Below are experts of layer 6 (counted from 0) of a mixture-of-experts language model. Rows are named router (the router's row for the expert), down (a neuron's output weights, with its number) and show model dimensions 0-127. Each number is 500 + 50 x the weight over its row's rms, rounded and kept within 0 to 999. Numbers have three digits each.
Before each expert's rows: "raises" lists some tokens whose logits its average output raises strongly, later layers aside. This comes from a sample of Wikipedia text that the model never trained on.

# expert 6
raises: "in ", "and ", "of ", "is ", "at "
router:539594569458440530444569460541422432525489490526480509513564506541412482529549443448463449490544550570477479532445462507541471498542505515522416523499531509538570549564518583452472543492523432468562536593490602577511548560549575626558440591475461536517497443569499549548604494509464499421537512488461512481593585512555444440489423459432562489519527496539463545551487521564375457493495
down7:486553409528483442502530473483474493483401465521531554571430474500531418509540577484354477551412471551456523487452536446460451479478523379515512536469569554547574530500527416436538584461528484484427578436400460453496401567498459438521532508515603555375505449471451506547509459520553546511476527470430496424533525495495497443486550468497504497483478504527396502601509437488443504429468
down8:503543455487528518443514478471434561498543528490480499480476483502462459492581529451501460413403443528498490480507566512494476403448484443553521466511431478555505524488442358441546501550508497596448609449503489525565519443586518465428507555511479506476538408479413522551376470522508499505550509494458530465521599496394423558488541500517471577531570554445501570564673456489489546491440
down9:527506424546457545499494473562499535558482519446528545528492477498465467488498391504423515433516468506478522556549489484604510482460439492470515432497508498507553424532543527434560631532512523465589497432580502459435575541527477544393470475492524486498547433398438450566489530539497455553517472569511565522604508290465436506487559483420495420423553506542499411492454482504466492524502

# expert 8
raises: "ing ", "ing", "fire ", "ings"
router:489567511519424445458488415543471511565428431505548550488515573542504501564511466471426466470593577508486597518452527527525435422511495465528474518510551569550534552574601547469542527505512445478496506515423561531512505521520532545529493517379573517501537498513526507535481480540460569519588570390467502411503486570574492462456476509458611453574500426570518529634435597554454437487469
down0:423505474537458434551451589583527442558542474532484521526479513523449622488504505454498441497467451498533440568528465629501527495489466439508476439502537578520529513534510515534416451478482490520443567503420471539474415537560432579450438471544473473413497488456540560454498465566479442434439467475425575397579540471439432373468468441483497460530549480440437470488449465565450405447462
down1:570553527547426428482614532550500444518470498511460617490502439474462481534414439574498533609490474556459548423387462492524615510511562526517428482512531489517449419608421487573520608482494524450472489475463443555441474501464475522538458414478429445475607455498543488550502464455406464518529502507446586487494497448474475552563538462523545494496503473539452443567558581483449537470471
down2:496440542500473441519562466470558468406452472490464476533514478395523509350534556408541531563500453546426482459604491459493461595445488496500519509502605494485499562413433483504511490539510502528520474423501622572486565466473498567513532508428452549520507546453531510467474390575553462474538420513544558445433508576427523592505423538540453526589473510437511502542488433488429429489506

# expert 15
raises: "in ", "and ", "or ", "at ", "with ", "– "
router:506524589466402444476521459516446433534399455541501545540590553549425417543569393451487419509529496529486542508432491535547467458536435499531477523389513552507521521554509547449473513450557482461606544550477526491547539567558533558567485518419528544560565463480466634541530446541424554449507503480435552500544516585524483414485493447419496483545540456497435550555477585534437474454490
down8:561439479563501497464525449525564517457541601543498432521504438492564384509520520585495486588517538490500335476519443440539409488509519494515522465457435403459556477500477554452542439470482474552475543553460526526471390516486450497531477494562469424519546517525469468452541533522540597505526588445416538503475413516507543412518461552581455493523481576545546452465558465441483617428556
down9:467516496365421577513509464505593509531483509444503518472542483498428438486554434488450579555586473488475481489498481538486473477430520477562513470490510417563518487511539550429497464564490556578560487544556507544548579514619518508471527497564444519450415511437518463541478568578524365462577564555588377558539531483470451509537458514488438523533512520569526492650530494537462499489565
down10:547532445496483532469568454518479555504445462525523517501531435553419394553495496479535491446571490497438456523449479606485520409496463344476444520477579455463404520576475501504559549477411453389537481513497520493510389502525533465472484511467540512486504486496573429447473448473449572473483553473592504392476496589454544542481545445466577548439462520542540515414354461506477529515485

# expert 36
raises: "in", "(", "s", "in ", "an ", "em"
router:531563549570458497445550451581478461551437434543564516519572502516513439534551514463439503470561519566446578538484494552601471462510454528509507545505542511571494528557527579527463602452537458481582587550468569490538530532516561501556435525480544561581525490516458535513565436518469529435521492456387542448532613578517506476404466484489559446519570438559381578498433510498448409469477
down3:456487519486565539511480473573485532530478540450471515442498535575523537526560570529500562453479541601418439584491446504552392523507509470507509465469523522489435467433512484431501541473535493538545585516488555491568489460419447561443605509458602580542642485538437544481519476489410474403488571608485478480498438458443523475553544472475485458496568452583471602423568496424539540483458
down4:524447535559616583547503475543477486453477454551414406536468496552513566542564580446454476535537403455531478491513524528534559525538535515456527517464460417552383550527470442465461449449508538465530558508464486523599514503499422626399577522476584484545567463508566457494557495517584562484493480485532429504469464440503426461559471509447534568481501535462614611463430478479470510524536
down5:611531478489416568435446535485557532487507462535485456561485461434491564519513618516493560540417417429488557402573484543525624539430445575439484561564466420552434519477552474502492531457519508529573530370541489571457497463496483497499525509507484537543513518469525457460488456582467494481436447563494490473482485537541385540480632517499511466553476548507465452447551497499566565589440

# expert 21
raises: "u", "en", "one "
router:496532545512406483447536512537452472568411446516609585538569498530464462541562456444511496458532513557478499534470468555604463469485422482530449550451535573509527517533532512484445518523527440495560579557456550527551564533533558629544496511475538572532507471577498520533527463549439551481594544448421550440599559562578427492485446464439542490536536468528445594545423554580449462446449
down0:432542501526456528444584476457472549467468444561444508476584475573511397579507499464465493620597558498454497458537493479576571489428449560547503454490493409601415433557584551509536529517440502494480438566486457614515519511518478499512544626528505466531458560518511522552479477495454646512453518525456439551553544482466549531597517513495498516448473515459515489585560519456489561530423
down1:524547435551595527458522566361572407555537530563534563513509444485478492428542613543446471550512410470542460581473537581577404536515518515545442461531489462557512462520538489572590531503507405507508572482455509529530517547519500542457524482395509550602481479560475471514491450463512510517473575486526536508441474481559351455483568511513532510487465464550461547502375501519433474470525
down2:525485480472556487507479591546502491438474490438479582449374429516478384471602498495495479501412547580549499534488444524467490548498395581494558438594559463505438520513479528515422547510564541554570527509499517399509542527574502503490477393527478403505373507509514540500457509471470484500501493411493522567529477484596572551469529488565534509561559466502445498432370480474541454445466

# expert 1
raises: "far ", "ze ", "ze", "He"
router:476550571494459500469526455568459478514464392521509528536518545506439454526547429451450441521546512571441540546452479566544530438485385433551450580508552506525549560520506575467593560419483420493528533545475564467528533573524518559518448542482562499560534500495423560477564493576483520433572413488477629421580522530531497510429471436466502432557566472514446558499451598534450420464481
down6:455391520615512514453566570544535521541477518478488398539535431466437499522573441508558404555519553492471422527558466551555557355471547407503500579546530538520551506497442532402487505480560487554490461501473515477502439534481468497450539506540457512456450469504655522438484517435550511505427530446548534516512513514395491502441436502483509547443563462422553481495503639543508505499456
down7:443488584444429438505534532557544527452426390455589497521360519536494503397487605455516559463509508459464430411494555544536481566538530504533548439565535545447369435495516492554539552515521433467458512532519558412501501552502498424463466541546523463582540481471508562497518490442462519539470512559508464467423520530455552604400482581481478541471481382491535511479450491511431496463508
down8:516513552485464501492495526360568516462598452594511488499455376495524512480570497571497382436466481508470428485474433531488528527556481506528544463500442528583552536454530468451483479594465448495536410530526577458457516509478470449527605418468478545541438401552600475498496466532547509566495531516475500501531363514506475416527493466391504455475463484587501395459486485538524450457564

# expert 37
raises: "lands", "ings", "ings ", "ties"
router:534521584533438453454541458563487441547485472556517498513512560541446513560501394474454429502524547600488513549397483499543465459543499507563521519463497513511553529558487544469521536354564396362541530524491527498501559505509579465485422550481498531549514480502419581590495478506490522431505510473473607410590576582504517488471469431476512435602507476546463547540439521559425469430482
down9:479511528538520483503467587508434452511507586498482461473419392514535526428475495544536458517559575518465489440475447480564453539481565508512464512487460477451505418491526564501526506497517445493520379528441523530523557468643443420434434533551449638510484531541463559508569411560565419481502566447580567518542461534472535513568601547499428501511550474513547585424439529412463491471537
down10:579479472470552419488554495600551513467418530584559586416524492521505480509450504441554499517585519533679501510455524466592465504487477523523494459491477573479465483508446580445591508515571505566446507517442421534473539539515573514457467512513547461498449472553543447465428522505512549451447503517529458524497509434585539428515544490534454486447487574373551505544511523384527564535385
down11:442408529525438455505555442517520511513473472524424515581450394593438438491438641555511492497496558444505492543476451469470525519419430424537424499506528504424489427488527537448439476571453528545481522503451498477403437449509608498511528418513522457498522453454418479441459475398550397526523394471573517563482493504539548454591471535486504429458522406450477456474489470512555493447471

# expert 23
raises: "and ", "at ", "in ", "("
router:506544472428513504485572471577471459563406526501537557532496497519427414503510503450499423521565492516445499613454494545523469544521476376561484541477513554542489543581517545481498545500529460415620583586435598479534537596583481492504453531460527584555556535548491536547494488557514540383539517483463578433564513470550466443457491422471518504508577490546419500494460519507478423506388
down3:400450497488515460532599493538536486397476417481498462495494573566527494541585462411474503526476489495411506472465494522478513557522682496496466580491537614562496568506486520499507579562543517587537502515557562540533521541522455423572463474465567467546470496536518563437548456547505488479501503529423485482588486546491508488413500541579432571487572458566411502475404578502458563547484
down4:469433478514476455567531545494466482536574508599437523612505556476518467565503423522447630412576519521573469499492476511551432446482535466521548568514549579516491567507470537617465600522494448541418523448573387417469481443448466558590556521479475500467528571526489516498526525453457600581519432511493576513410534493540524522527532455475503502504526519540401557489507473459577545518452
down5:436521631511481411473539529444475439504427438443480514437527541452501471494529562578502579506513486549557474452596496469513518440551470530549554438515468462545587501428395473499525508516501465458481527518545409481500495520508460605427441471514500490507416370526590531570506528555474396538495525395537517445527455503421458557433431534488392578512579469467507486503548430473484445480506

# expert 43
raises: "1", "3", "4", "| ", "7", "5"
router:483553575482449433446540457605463459562433458550527513548572526563459366492543466451466422459588537601488562558444469535548441476503475497521461534470564535551545543527504527492479538468567435434571550537456532502574550541533554518518433526449522547521504499507470614498558400548452534453535466453455558462567540517550472460436449455483547415536545505525434534559423525577477395482483
down3:509506536502560474528582450362575478555469438514562463504475561608449450423509491482465446527452502568470509483477473440472521515528574555491449448475566531566535467595426483513456557478493516430543484497469459455568668533437491471522499569467498447524491488471457588523528476494475553470407472490549499468630476406591483529493443495433417431502451593538455505492527498457492517550572
down4:367597519538462470503438542557477563481542457457462407496483428465453525534437531451533406493544388561506524461469526567452489475508515557409494498467526462481454470459478531577559536531487509512391475522553539446430456500473437502465493462477405476427597519599576523497522491471504442472488454464574558474494468384534520477442557482459442511535398519430546470477446510440544453482382
down5:509380476558473523483494511584428525555572445514460447513535454489454585512433424482513490500527420592519487506452510517502436461569574530645511525527526420520421527431480524579459504445454509521569503449501440484462462532444579462557466498526474600503427356471479453497516543456522494467438482544453544590486433586496501464484534596499460567502521438526400524447437494462459441479501

# expert 13
raises: "′", "″", "ague"
router:468584518507519498483507481531440467525468411501481475525515567525477465585505402502437408459618496525463600512440475525538459459509484460544456564502554568534542521565519539453525571459563450476477524522454580469535560584557549517539417551483540497581526498470486504505601432537505524455572428448425542516561514560569449478491454482409512445544546499522479532620433622541498375518481
down0:516431407449450530487489477455488477543534501509465522436423445513431514431506487488534444468412469481579528503457584581379499493478392498504468501591359486539575489498468510483526454576599504466488530518439499439454593497462590504516496520474460469451458518411537509439570527555434520519499463503516530470557519513469568450540540547536630515606492451389538567492506573499465542477444
down1:506569532450399561477530526596504494521496482541502570492541448401411482544513517516558524585505551459485417449491509536492510549432449567425449472492486480505520500477431472581509543474520508530509464487565475556482565509541430575440454499458490485517543584509593511548491426460611499542385423625560531495466457480435502439513604501561501512605503471471584526493435546517448461613532
down2:447439535506487423508538539536484561536609500535546515501503540478621470503514467458504578440508505441538450489556469498478451491400464433382455456419497488490531536467509509458463477468487518511559539390491457563472502405453508436535530533508483511513494475486523562424501510556566531411462567522452514500478453476483549573389551501427494454431629583446604536444353552459512483510485

# expert 28
raises: "the ", "a ", "their ", "this "
router:514531531509478473451518496534445468576386434507572450569531532550472458490524478487456459463559515503443531565461468619541432481502441449540445510433528557539504526521518525455545509426505427485528588523428529472546558511553559604540481569469512563510546409472471641565496477554442544408491445450436548472557576513533481403476539460500608469540536467489456525512451567588428455439471
down9:410532499491459492594513498464425460539539523618449510573505492553486488455469522476562543505553558553456511505356457532447529556551520463508485522488501496540428470514460561511507512559527459465541461440549514491515465476468549437534522480533572448476460510499563449562406564417597588494464460527453456518470383517550451505673538486421570552463537521559513523504503595531604558466492
down10:505418511462529565461497537510476530594471483536521453458466458533517491473499437441489512579576588414529595463550533529470459583489460635488573484438487594550487447458487502511533541532444518437451489573428513448576552453523493541609544425516455608556560470475500475529502500440527519594466560474531473523473568580491471464466501551506468462594477586432528456457373519515513488450427
down11:439485476413539543434493456465563482429487477589539594526515477484466486460499496402555469598414570463560499459467560392471518399503564557518551499429490519490501458477546483471492488524395477465506505427528447439545437501492457463527451453501491513538509601483608601495482553519505492472475492507562591466474601504516504565518481430442523449562535608512370481435586446506481509474546

# expert 12
raises: "%) ", "Education ", "schools "
router:447534525556485511433540495518489474576500445515461497491583485531468438568569457479492488506496531528469516598399474515548481487498511504513438497514664518596522578567523517499511598466507474453540535517467578491559580568557532493571430495410425542505488481525468536525492352544499536439496509513430500422537535487474477478407508427450504490519534454469390568623428563512486459444430
down0:483498566501496515508502439496488490564452524567418490507504475515432442473566506507432435474434514542569507527524522557440530412566489412430485503549530512499561406574489496498425454433429432435482548573452564566480537545632511568459544532521519487511414432424537475544490484565474507410452492546519522464625517520551522523398568435485519534589549421491490550516415507454496407445458
down1:468490448458520513466516531611525415493529530501533598483466526573505509447457543520521457442507518450489499560447475493454437586563574429533460525459485513400454562575388473458553367481472465467545530486545551462536525478500533597473518533565534555512499547498489455431486423462567445451500513450460434535466516515441448520514566522467555498620553528402454502489474552541448568509339
down2:496450501540509426523475487395560501525455495469508476574482473457434509531412454524557508494506458441436549472502593460478419497561400542455562621392455572433461467526461545526488520504494519564529503498500506425498471518532400489528501492492492454524546492440551443507472513476487589544515450405591479379470503640539446480517510414578556443492543468545428478415549416458511560470486